Below are experts of layer 3 (counted from 0) of a mixture-of-experts language model. Rows are named router (the router's row for the expert) and show model dimensions 0-127. Each number is 128 + 24 x the weight over its row's rms, rounded and kept within 0 to 255. Numbers have three digits each.
After each expert's rows: a language model's description of what the expert responds to. This comes from a sample of Wikipedia text that the model never trained on.

# expert 18
router:125117124136097108113087147131123088100126123145163120154142168181075105110146117122127123135155115121114084143109141162117123066097119157120145123166154121124168144164121144089125122108136170144166146125126144126193121097132163196076124114160134149118149099146120118145139161122131133132136130121145144140109115127130163129101097096154133101145128135158072136101129132171121128107145
Final digits of years and numbers in dates, tables and infoboxes, such as 197-3, 199-4, 196-0s, 201-2.

# expert 15
router:114124125090111114095111135085094113135137115146177135140159165149097142113141136180080121117129105119125087146126114152124122116106084123118129124138174117131154098166114154112080112121144167151133140146131145090141143129126143126107107120120099138113152121119128110120159106113087144133135101114172146164112122174138135143121098035141126111179165129149097151133141113147142165120159
Word-initial prefix pieces starting ordinary words, such as em in employed and emphasis, plus all, qu, pre, am, and mid-word sem, accom.

# expert 48
router:106132120133136112093133162079132092098108120178155107181160148174099149095159154121122095109145134092124124140139088126120153114128116125094163118186159112137117118148115138100110159114150144158136130153139133111136140121145161146114126088151104182098150121157126120136128144115127134131144123104146111139102123130141134167080125104159142102152150179112100157081112121130154184112159
Single capital letters inside acronyms, Roman numerals, superscripts and compass directions, such as UEF-A, CS-L, II-I, °E.

# expert 3
router:099137108132122106122096117106108112123109130132141136150138146166102153103157146142068108130123107092094098154106136152106142113129107129124119064165142128156145137140082139110136126096140181138149134176140153121128160121174146126112124100147115138111159171131140110122129156077130137181148110121133147143107119137155134132132082098161143121164157157139101148112143118145149212125139
Word-initial capital-letter pieces, mostly of names and initials, such as H, K, I, Ch, O, plus mid-word ch in architecture and launch.

# expert 16
router:139133141101141147118121141123100041139130125154133099176156120134119143137136104142090131109117130116111120122109109169180148143128114119106156119152162112144162110162091144102121121118168112141121187144166123125138122119121147125104124097151067128102133134129150106171157139086127137129172105097140122171105111135136148195128111116125129105146148155147127140137140089142117147099178
And, or, but, ampersands and some commas joining nouns or clauses in lists, as in inbound and outbound, 1917 and 1918.

# expert 56
router:112119121129108091103087131104116133100121120145167102178134165125140193068139130190122124118151118128064129144122115133153115142109096127129157123148150119161137149115090132118124157104186147132119171157145160124150164107139157161127108107164112150113134124141160147152116147107128172125144106121151163124136153122150188153092130114130100146149118163129103118150125117151142128102128
Middle stem pieces followed by -ed, -ing, -ly or -ment, such as ab in enables, ess in Duplessis, ain in domain, irect in direct.

# expert 57
router:126132136098087133075072143129124119131127105133122137167152142156101146116138136105127115142151117083109069119118117120158144115123078173116156123127133092164148141148112131082060136127148142137136134135133131139148144095139155137106108088144096123098128108176131130171169135097138144126167080100138152144093120155170154139113131120140125140140126121138107150109099078149126128088152
Prepositions after nouns, mostly of as in Department of, Professorship of, plus for, in, and colons in infobox fields like Class:.

# expert 34
router:127109118092089123103084145112133098123143077175150149127135131135106110107129154132107110100136100117120107138117125138145130121060104152104142134136123103128180111121094144114110129116134153123157128145124134101163139139165169151108128106155096158128138125159133124130143109131127123130181073076177129159105109126159164131078121122147137104141159146126088159092131071152149114134159
Pipe cells, colons and semicolons between numbers in tables and infoboxes, like race times 2:55:21.7, Resting place:, and year lists.

# expert 2
router:117101102129097087113140135102128120127135118136130119183134156126139123100131121140105108144146119099115118136136076147127110113119097153122135089123149120143157111148122172084113158135140126142157136140172125112151158103159143156125072120148101139132154155135163108177126122070115141136136077139144121198128112184164149157110120123146095105120108127176108129086127097157156144117143
Line breaks right after wiki section headings like == See also == or == Reception ==, plus sentence-final periods and quote-period endings.

# expert 10
router:103120097104118112098082144133109097134107121128172128134142126171130131123136140137110095142144105093138095174095081185135128109107124126122144148110160089153137129121104144105096122137111138147127138130124125133166140106135148162114123107175130145120175167144143136150114137071135147112188102127130169115122165139155137168076088121124087108186119127138103138128148098142145146115151
Mid- or end-word pieces like op, ip, ach (Shortstop, Christopher, stopped), plus == heading marks and some line breaks.

# expert 40
router:112126122117106134121143159120121121063140104117125128140169147165130131124145126190108080121133102108094129151150125141177137117096078132109173117118122134126139131162101141113094120122139146138157153136145138132134175080157120118092115128175084133084167114146124119121138149070109154142159064117125126121100137136115125144129127111148101103141143148179120124106133078153144136096146
Second or third pieces of Latin-derived words such as intellectual, success, col-, pr-, duct, usually after int, c, qu.

# expert 21
router:100119090100096098124126163113134131125068141146145114143159129147103162080147158172096129130120116120099115132105104139123114093124116133120127112132145123133139133120079141120101156124163193133150167157124182080161146099147151175111121110116122126108136140146149095130131130137114156152155123106113185162096103140123114160114121109135074131164121157137099109104143099131155126119162
Second word pieces following an opening consonant like G, P, pl, sp, such as Gleason, Given, plan, base, playing, Language.

# expert 33
router:110128124105120099124118144099108128143100152154171125143178131137120160129149110148114127109138132136104108124135093152110118097127073134140138122136143126161172108152114143085105171133150126156154131168160146117158148113188174159121101108169086161125134129129135106140166116117116183136154119107121131168103135155183116160091098105156114136137124149154104171098165133132136137111155
Sentence-ending periods and abbreviation periods such as U.S., Mk., Z., decimal points in numbers, plus )., ?, !.

# expert 55
router:111105096096102109120119143069127097094097086146146087133148107169136150062142143136112120133118132139118085140075121138124104107137115137110135130139175112136141120147120147123128123108167200124163161127140164113148141123183156161062119108115118134131141106154118110122131126126139180138143117119123146141105122133122158165128118132133125123148138161160078114137120095162128122096151
Word-final pieces like -ard, -ight, -ook, -ather, as in bombardments, Millard, might, gathering, plus the units km and ft.

# expert 61
router:079099090103135126109112158121106127133089129137140150173139154141113162105183123131091140111120119129092117130102111111126123113088085144133137099134154119131164129152129152091102145146136157157133147172155199119124144096155147134090100121102130136079151171121143112135147119112087127141127134114138124134099132134142174130117090115148106148127109141125061137130150099170145140113175
Pieces like ul, or, ar, ou right after a capital letter in names, such as Jules, Julia, Vulcan, García, Mokronog.

# expert 44
router:120102096112109119104143146120123112111102131152160117128166147175121157123131146138096111119126104107122100133081128166130152092102122127112131113158194114142149082168110147115134123091135197134163128124144158112151137137164174155057098113117094133122152130142137074130156138132135137144174075103148132127088129130144160146129078123127103120145157120126106140123115124134134129112129
Single letters, digits and short pieces inside unusual strings such as URLs, hashes, numbers, coordinates, km and ft units, and interjections like hmmm.

# expert 60
router:109119091107075114117100146128118106126122109131137143161184121128109114120157115124103128113131123125138092184111129136123161058093115156127134090131152095134170135128126137132116128095168133143150136133149121092147141138161146170112080100119118169124170146122128089135163124129139131142135099120159171130090111148143154169105122075151125101122169164155107161115123125147139172126148
Standalone space tokens before a number in dates, scores, tables and addresses, such as "June 1973", "23', 43'".

# expert 11
router:115104123125105069105129164118118121115137153148167125131133156141135179121172093174079136124133118079110101145144103165116177113090120136109163139133160120164145108137119161124095122103165165125128124136165184104165143106165149155085107113129105117109119147126132098161144140112107144160171088102114119122090149126136141116128092121154128110134124136157133129137111135160168118119138
Middle pieces of split words, especially after a one-letter start like h or v: hund-red, v-est-ing, Fri-end-lies, exh-ib-ition.

# expert 8
router:120108140139132089129112174071089114089126128161145132123134173154111128127188097134091129141147107103065116139121125148135111122095100155146161085130139119161183107156101125115118153111127136163163149164156130131144148103133146155099104106160098132120151147134150126127137169078107187141135117088127125130105129136143135150124135095151106121122131157120114124092114093144160145126147
Word pieces right after a capital or lowercase N, in names and abbreviations such as N-el-son, N-Z-L, N-iel-sen, and No, North.

# expert 47
router:133121111117139155118125142105117083081133134129178152113172128146131124127150110164119141132133125118094093135126121138128146121111105149150153123165150116171153102170109135092124118138111163130169168178130171141132154115194136155111124133130102169098172164125181107112117116103109162159176097099143115148078109124141137137100104102144113144128116152152123147105124112173132135108140
Word pieces like el, ro and le inside names and words, especially Whe-el, Isra-el and Micha-el, often after H, L or Br.

# expert 49
router:100130128128086128117090158097105104091111099114128122145137159134134125092131118155133111109143139120116098136135118161134113107115125172083143115121148070139142138127113152109126113104176137152122142128140141130186139066153171139084116086156108145064138124179125122131146132099113187158134069105137130123101164147134123147132137114141115095147141132140096124088102118139136149124154
Plural and noun endings such as -s, -es, -os, -ers, -ents, as in reports, Communes, Studios, ministers, Podemos.

# expert 19
router:114145134109094132126113156104114120087082152137150139152149158167128162101137149153130101112131098119090091145131091140132108099116102169065146142152132109137107137146105154096104145133153132115160122149153116148165190103158141135079140083134105158053146121127112122156118132120102144116155130113169118120094112137118110162129119113129129112164140167159103135102129125137144139091141
Verb inflections after a stem, such as accus-ed, us-ing, app-oint-ment, plus digits and N/E letters inside geographic coordinates.

# expert 26
router:076114112078133121076131138127130145115090091162145132113120135134120156123154126172072105139161083127118112163132097147145144123098112140121162113143158135175143098129109140114085127132149160145153153136151137102134137113150167164127100120107098156129170128168165112105110129091133122173154118108139122149104150146148174153094141121124077131130121121154114115135114122146144191122126
Short middle-of-word pieces such as ap, ip, un, ab that follow r, sh or g, as in rapidly, rapport, shipping, established.

# expert 17
router:120122125109132097079134155120106099104138135142135144164176125125122140120168114141129135088141095100113122134129135133151127124122118146131146121148136104121140107132122140114133183102135142129140151147196138098162132113155142138123104044139131131090176132142128113120133144087109190118135086091161135183065118142148146138082124120162106124120119137151099130109133137137174148110153
Plural and inflectional suffixes ending nouns, such as sort-ies, sanct-ions, Mot-ors, Sing-les, plus spaces before numbers in table cells.

# expert 6
router:115115099111117103121141148100104124119128139137155142125165134121091163115172122171101114114148124128100097138148118127131127130094097149090140121177174132145191130149068128076122177137142140162149126149145166091162137100132129139116112120160108135079143177159128126117129131072109133148120101104150151140090100116160157148113117111127076132135129141143087124116139114162123123123127
Mostly the piece "as" inside words and names (Christm-as, Atl-as, t-as-ks, Nikl-as), plus some digits and "ues" in Tuesday.

# expert 14
router:135108106106114099112122152116093112133072127154131142135164125150104127123189142144125127121174115110141128169154113136131154096094083123115138086132138079141167141124096133127130136128193156152131142133140136118134193106181142135111103088119113135116144116154150122121141117115124137129128134081183124124115133166139123144118095082130104122125096166146121140141128087152171171114151
A first letter split off as its own piece at a word start, mostly s, w, c, d, as in s-ilver medal, b-ass, k-g.

# expert 9
router:139123092087100128112113175120126111132093150142127107182167152125112127091146143127111127114117129101130089135126121143130139075113115157114145124129144127143130135122105158097108156136144160155178177149151180129171152082150161143109125101131141119094148165135117105132118149126090183139142121132141166165106141148125148114103086100126094128156118136146088109127161111142183137105146
Second word pieces, especially after j or J, such as jersey, joke, joint, jars, and sports pieces like championship, actor.

# expert 46
router:096131134121123136122117130141120108110123128121125117155184117160117131079151116132106101127139099130063144139085108166121110078129120128133179128151154138135129137149096118106108123148136183115137176157134173124138141102159128146098064119137109142112140125194134112116157105097106163157154127110158166137118093195154151141127134116147138113148144148127100139098132105130133112123158
Middle pieces of place and personal names like Busan, Spanish, Shanghai, Harvard, Bassano, mostly an, l, h, ar.

# expert 41
router:119131119099088105132106127085116087096116126138139092147125157132132146111148113111107097129125099075126085119120096122142108102109116164110140137154171128129179116173126162118107136113174200199135166120147159170141150118150153132103104119123095137087154134126113139155156143129108172120130115094125129140115142156148125154121112115132122149139109144156127129093090118115167135096127
Closing suffixes of abstract or technical nouns, such as approxim-ation, m-ath, h-istory and polic-y, plus table pipes and bullets in statistics.

# expert 52
router:121157159123116109112134128112113106139147151139175124132178123168118149131178118178100108107144102117122104183136119155125144109108119171112123119145153126165150132172131139138150144119151193147150131128127164111141132080148136189110121115151122138109130140141131095121132116103111170159181108119128139124100138143133134131125113116143117114153124148126111154075115085205169123123137
Word-internal is and similar pieces after C, H, Th, as in Cisse, This, visitors, Provisions, cisatlantica.

# expert 28
router:107121121105090104125107134095115133124130088161134101162152162128128145114131085143119095108142126126135124131128086143131096136115062147132130122130137104141156080144121154094078152139126132135177130155135127143167146121182174156087107079191098173108157131127121129150157116114092147136141109132145120167107117153167136144113134111186114103146153144153119128111149133132134154127147
Periods, closing quote-period, ). and line breaks ending prose sentences, plus colons after Note.

# expert 31
router:106107098049116114117112172097123093091113111133156104153154143147106126104140134194138101120163131116095099161160123123146130115090117168136155131146124075134135140142124135134125133119137122143121174136159124141155144073129121131088134098127124120106179130184133118126104119117129125145141108109141143158092128132149152167096114116142127139152117176144116133085100116119165168103132
Word-final "o" in names and words like Prokofiev, Oraculo, Solo, ago, Reno, plus short words like go, so, not, do.

# expert 0
router:122105092101126126133111150078114129128096140136142116154149150145117167086167161176081133104132106109069123134148117139134125104106108114127129084143158131137151123152088144111114147110164133119143145135139181095165168114152138151132104102144095122131136148142162094125147121133090179164147142104128169163131134141144180149111129092130092105143117126124104093115120127161162146100145
Short vowel-led pieces inside common words and names after an initial consonant, such as d-am-age, s-old-iers, sil-ver, V-ir-ginia.

# expert 25
router:137134109065091108124118139114126093096138115120181130123129144134123155113134121162117119107181099116146074135100110169154130132101133173116147131159161127132146114128106140072088134105119126178145136161131145135154152142133166151131110129173094161141164134126150122111131133131126141123151096102174162114116142127156162156126098105161093117121136145144126178100087123175129137111124
Final pieces of common words such as lar-ge, Oran-ge, doctr-ine, eng-ine-ering, learn-ing, usually just before of, a comma or a period.

# expert 53
router:127102107111072133135128145126094105141148156146139155143163152132112127111155127129136137137187115097119112167146115138120149099133096160126139121134133130134159137162068162097100125125138148168138141157157136122140155112159181146112119089128125140120135136192169084151181129123119138154140109093124153137118107188162162145115069117136119104129112125129106163146166120150127134129136
Dash bullets starting list lines, heading equals signs, table pipes, and of in "List of" within see-also and discography lists.

# expert 45
router:115098098129098119118102136120098111119111118159154130124141138158129135091166128125127124103149094060116117168115086138139104111107102129136138122145140104126167139149112180101101117131147124168133136149173184140142146127135149136117097085133130124097136158206129093149127106101131141133136145101130136159111120140149120162084118124163107082175112158106131138089147093152138150109117
The pipe opening each new table row after a line break, also list dashes and == heading markers.

# expert 24
router:097148120116093122136134139112080098088133154140185132127167118123086159087152142153127085108145105109097121159134109151127097097115120135097141097176167084165121121133114135106133134136155128138130151154122138105149143136134153121147098115185117129118157148157153119133167103106111158161139141126177132158095119144169142144080120124154098125185123145113109139143147116165157132139134
Word-final pieces like on and n closing place and personal names, such as Bost-on, Swind-on, Bay-on-et, Brookly-n.

# expert 32
router:113105120125110127127123129125102101124101139142140108177145147150132175115155134138114124137213060105107102164137104141145143106091109169136133134142132084137171136152076144127087120122141140134139141176150136134136143107145147126124086077155114129076143148167140119171158131093124158137130122122162124144125143172137133178101108099128106098163139137137122125124154129139142142108136
A hyphen or bullet starting a line in infobox or key-value lists, such as - Born:, - Class:, plus table pipes and heading equals signs.

# expert 27
router:099133087121115133064118148070130088125127122144142099120176120147116166115145137133099146118176100115111124155134131128129122108086102176095150091142200122122138098128122144108114126139159144144170153145125142162142138103140166159105104103128109133107160128124136123131133098106125157150140125121200142139122127144118141152116102088159141099133115119152118148069094117130149149115142
Middle word pieces like im in minimum and maximum, om, ic, m, and zeros or spaces within numbers and table cells.

# expert 23
router:131122140097131085087125160106105089132120131125166103136110097180109108093133109136119117117147118107124116168088120149125162109138140118129118133166166110173127101157076135120103137123129196153154145126143199110140136117182144143106086114126111144134176150138158115120156115114142171144153112119134152146095109169148139133092089121138098125127136137145104114121139109140125120108169
Second pieces of words begun by a capital letter, such as B-est in award names, Bund-est-ag and G-ree-k, plus first and high.

# expert 29
router:125128138134136116108113134111109109112097138141211130142124124177123146087129104139128130130156100127117140135111097133121139103136121139138145128162172095162135092135119154108106157095143153148126156192176179134159149142146136149105123125125123156119155101125139069134153123132127145164173124107154118132118159144139184151096098115139103147145131178144085126120135104135122129095176
Inner pieces of names and words after a short capitalized start, such as Kö-pp-en, Mc-D-owell and Gu-ild-ford, plus car-ry and k-ill-ed.

# expert 36
router:130135130111106115118095144120108113116124126139131106168154124161110126085141137138087070128131116113104113150141117170108133073115108140094156099173197128160173127152076122093114131128141161120169143141131149123142128120131157123120092124146081157126154111130142139113167135113127159174153084115113155138110135131168175126100124130140096094131110170127111144155150103132174122125125
The letter h and pieces like ah, ash, ham inside transliterated Asian and Arabic names, such as Fuz-h-ou, Budd-h-ism, Sik-h.

# expert 63
router:110121097119092120116119158117102132080117121131139140134136154120108164130215107118119102127167098100142126157156121190137155070072110136136146088146140118130180103131131146120072157117132132141124141123188122107148162109147135122087093114125120132122135159136132115137164143065134129132147132120152130134132139153122133125069124108148106127134134166128117126134114122143167134105135
First digits of numbers, mostly 1, 2, 3, 0, in years, dates, scores and table statistics, such as 2012, 1996, 0.69.

# expert 62
router:123137114118099123102110179116106103111097136139140138145156145149134168097153084114098132128169131117124082168112122141143131100127110180106151139132123080199139137150128156070102144116107129144151142147151128150157182128169138168137106131138110156093149162150141119129175116085122125153152126119178111114114149143143125136094119087126113152159108160124115133151155117128147142113118
A loose mix of line-start hyphens, colons, of, and name endings after Jo or De, such as Joos, Jois, Dei, and reared.

# expert 1
router:102097095118080089114134153065125125068123129138147109154130159131122178106172159153092112094148125112068130149111095119166084119109120121127125116145145103125142111138112146084127165070147129130138156155165162111155139109148169125134118106153082142123165113119179127147143111099099152154125103131148127123120123129125128158115118100126111136147109136141107103133144120138147140104149
Word-final pieces after a short stem, such as pre-fer, d-ied, kn-ew, dis-ease, plus digits and symbols like ±, £, ½.

# expert 5
router:134122128120135082114119160121082107115131142174138090136134120154096159097144108112136119145161100127101128161133105156104160121095088133111136113160140128179172129148092155133118131114142178207173146139140186134136162107138168126087095115123112113117147145125157140131152139104112123154133120097131132130116133167139134149060116106134124132123129143130133157136126101153107154093157
Word-initial determiners and adjectives opening a noun phrase, often after a period or line break: The, first, second, new, former, high.

# expert 59
router:075094104121119145102141143132094114106121146136120121148158155164117179102144160154105099111138084118097139147127107135144131104096111137095155102146162115132135106138111164123104116132141147131134166121139148095139128081159127137122090104126098165130167095186117080147132099117115142165178090067130124159134131153115167138139113111162120109140146141121106139095140111147157139132165
Short letter clusters inside lowercase words after a consonant start, such as b-arg-aining, c-arg-o, sug-g-ested and w-ar.

# expert 43
router:107125126118119130089116135136114062104115138123151133144146123153123179118186138126127111117138082098124095134093120149099094104136108153126133127181149092121157103145131132103122140114119142143120155179168126140161128109175156145089114124128108171101160107133117125154173140110114173160126110101124137144102138134150167130124097114153104140135102189105091142142150104125146157107158
Letter y inside words and names, such as Syzygy, Cerezyme, Kamiyama, Miyata, Academy, plus the pronoun I and capital O.

# expert 35
router:093111117131101102128131143136105130082097136133146130172134176122108132134172103135104110111187112127083120166114109188125132069115106145119154074137148117145131134149125146083071144106148124122146149141186144104161167105161142130126109087133110137121148132146130112127160114071131141133120118128157143150121117139123147139085136110132127128147147140172105132104119135154142150087147
The first digit of a number, mostly the 1 opening a year after a month name or preposition: February 1929, in 1990.

# expert 12
router:086130132120096129112110157095103102095147107138162142129172159140126160102153141171118124138139132123104136151126114123117101098115075185105170120151176117122119128129117136099098141139148130115143160155149149116138156111124145168111106106148124126133160107170109121123158104119086121170153124102188134133108158139126147141102127087143113093210120136114116136114134118138146131088159
Mid-word pieces like ri, om, im after a consonant cluster, as in repat-ri-ation, Sy-ri-an, N-omin-ated, ge-om-etry.

# expert 37
router:125088099099131109124139148133101100099107135130147110145144126189116143117182135168086088135124086125080111132093114159110123067116139152087123097183150082127147097144119150119132130131111148148165145139141134130155136092173148129098085141135118157094154123144120071133154111119117149140141115123119116154112171165157170135133127114139119146138140170114115114130146094126145128125132
Vowel pieces like ar and ou inside South Asian, Middle Eastern and other foreign names, such as Bashar, Khari, Rajkumari, Louisiana.

# expert 42
router:136101140129068130120084145112122093127113116161128142162133118139125166112179120120097134146148108105118082127089107128115145119121108173132130148173130075139170124188122141116079143111151152126146141137152133148155151132162169140124090120146097134116150130146139137135205147108108143123148109099123118124078133152171122113127113109135118142108157182134091111123121100137150148116141
Line-initial dashes, colons after infobox field names, and table pipes, as in "- Theatrical", "Hazards:", "Gmina:".

# expert 51
router:117122111111152101138133166124097093126071137149146117154117136148138159115144135147128129094198078099097123141136069104154106139109120120118125130137160108117139126108108135133102128112126148131141152155169134133162164089123142128127125099133116183130137142148159116160126136100140160129132138095141137152112144139171124170077111105119090132142099160141103146125119091160172158075162
Word-final pieces like ing in starting and Racing, heading words like Career, plus pipes and == marks in tables and sports lists.

# expert 13
router:088096136122136140106121124092117119108134150156144149129132170141097138127169126155118124135140053116116127129139102118142156106102123135114147110170157124134137113150112150133102134131120157142152144184146134122138136049151147160129113127143105147111163145119153088148154117105119160119154124119148111151094149179151125152099114133165100091123132139126100129133144106136167207089151
Word-initial or early pieces such as S-ub-urbs, Cl-ub, sub, spec, sec, Rep, often at the start of list or table lines.

# expert 30
router:118139104092094122124145156104113104103091149149141114132147144118095153114154136117121135097145109138076138141152122155171117098082071150118173117138151125147152126141124153100127161134164145165130127151139200086147137102164166156121104114129135118115133137161177118127131118113098162166137132099169178139104090118165130124112127117134099116149132129148093142095109100155127144122123
Vowel-led pieces right after an initial l or similar consonant, such as l-on-gevity, l-oss-es, l-ines, l-ip.

# expert 38
router:128110123129103136125105176126096089101136127113143120140192156131119132111141119165110110110133115108143078131154117161156106120112114172091123109146162112159144137151100166116129140109153138137124137145139121104151157084138126142103119111173119175110145160198151125117183116099121123149146116102154126151066151174149137133112134115146116092133104131165119173135122127153152160117123
Word-final endings like es, s, ers, ists, ates on nouns, especially plurals before a comma or period, as in favorites, eyewitnesses, Clubes.

# expert 50
router:126130094123129144078117130141144104105136110130151130144141168135103158111133137137132118135113125099105103145119115160171160082105089146138173093123165131144151139152070133130116127110134154154140161133128122102146118080128179146118096102141113130130147168150139135171183136106126185168174086112139173128120133124143175144114133116151125111144139127119116143115149108169155125071129
Word-final t and middle pieces of Latinate words, as in Erfurt, Frankfurt, disruption, context, conflicts, specifically.

# expert 7
router:115141097131079107111120133098106116110148111161145098169134131171139119104138134130120127130135131123123127167132086154138142112113110155096145111140143094127162127161126172123115145129130133134177138152160134125155182115214162183116113120125115154119148145134178092129145128115073131140141089122150162126093122157166137164128120116136107105132107149125103130089116116184136145133153
Line breaks ending a list item, citation, table row or paragraph, often right after a period or date.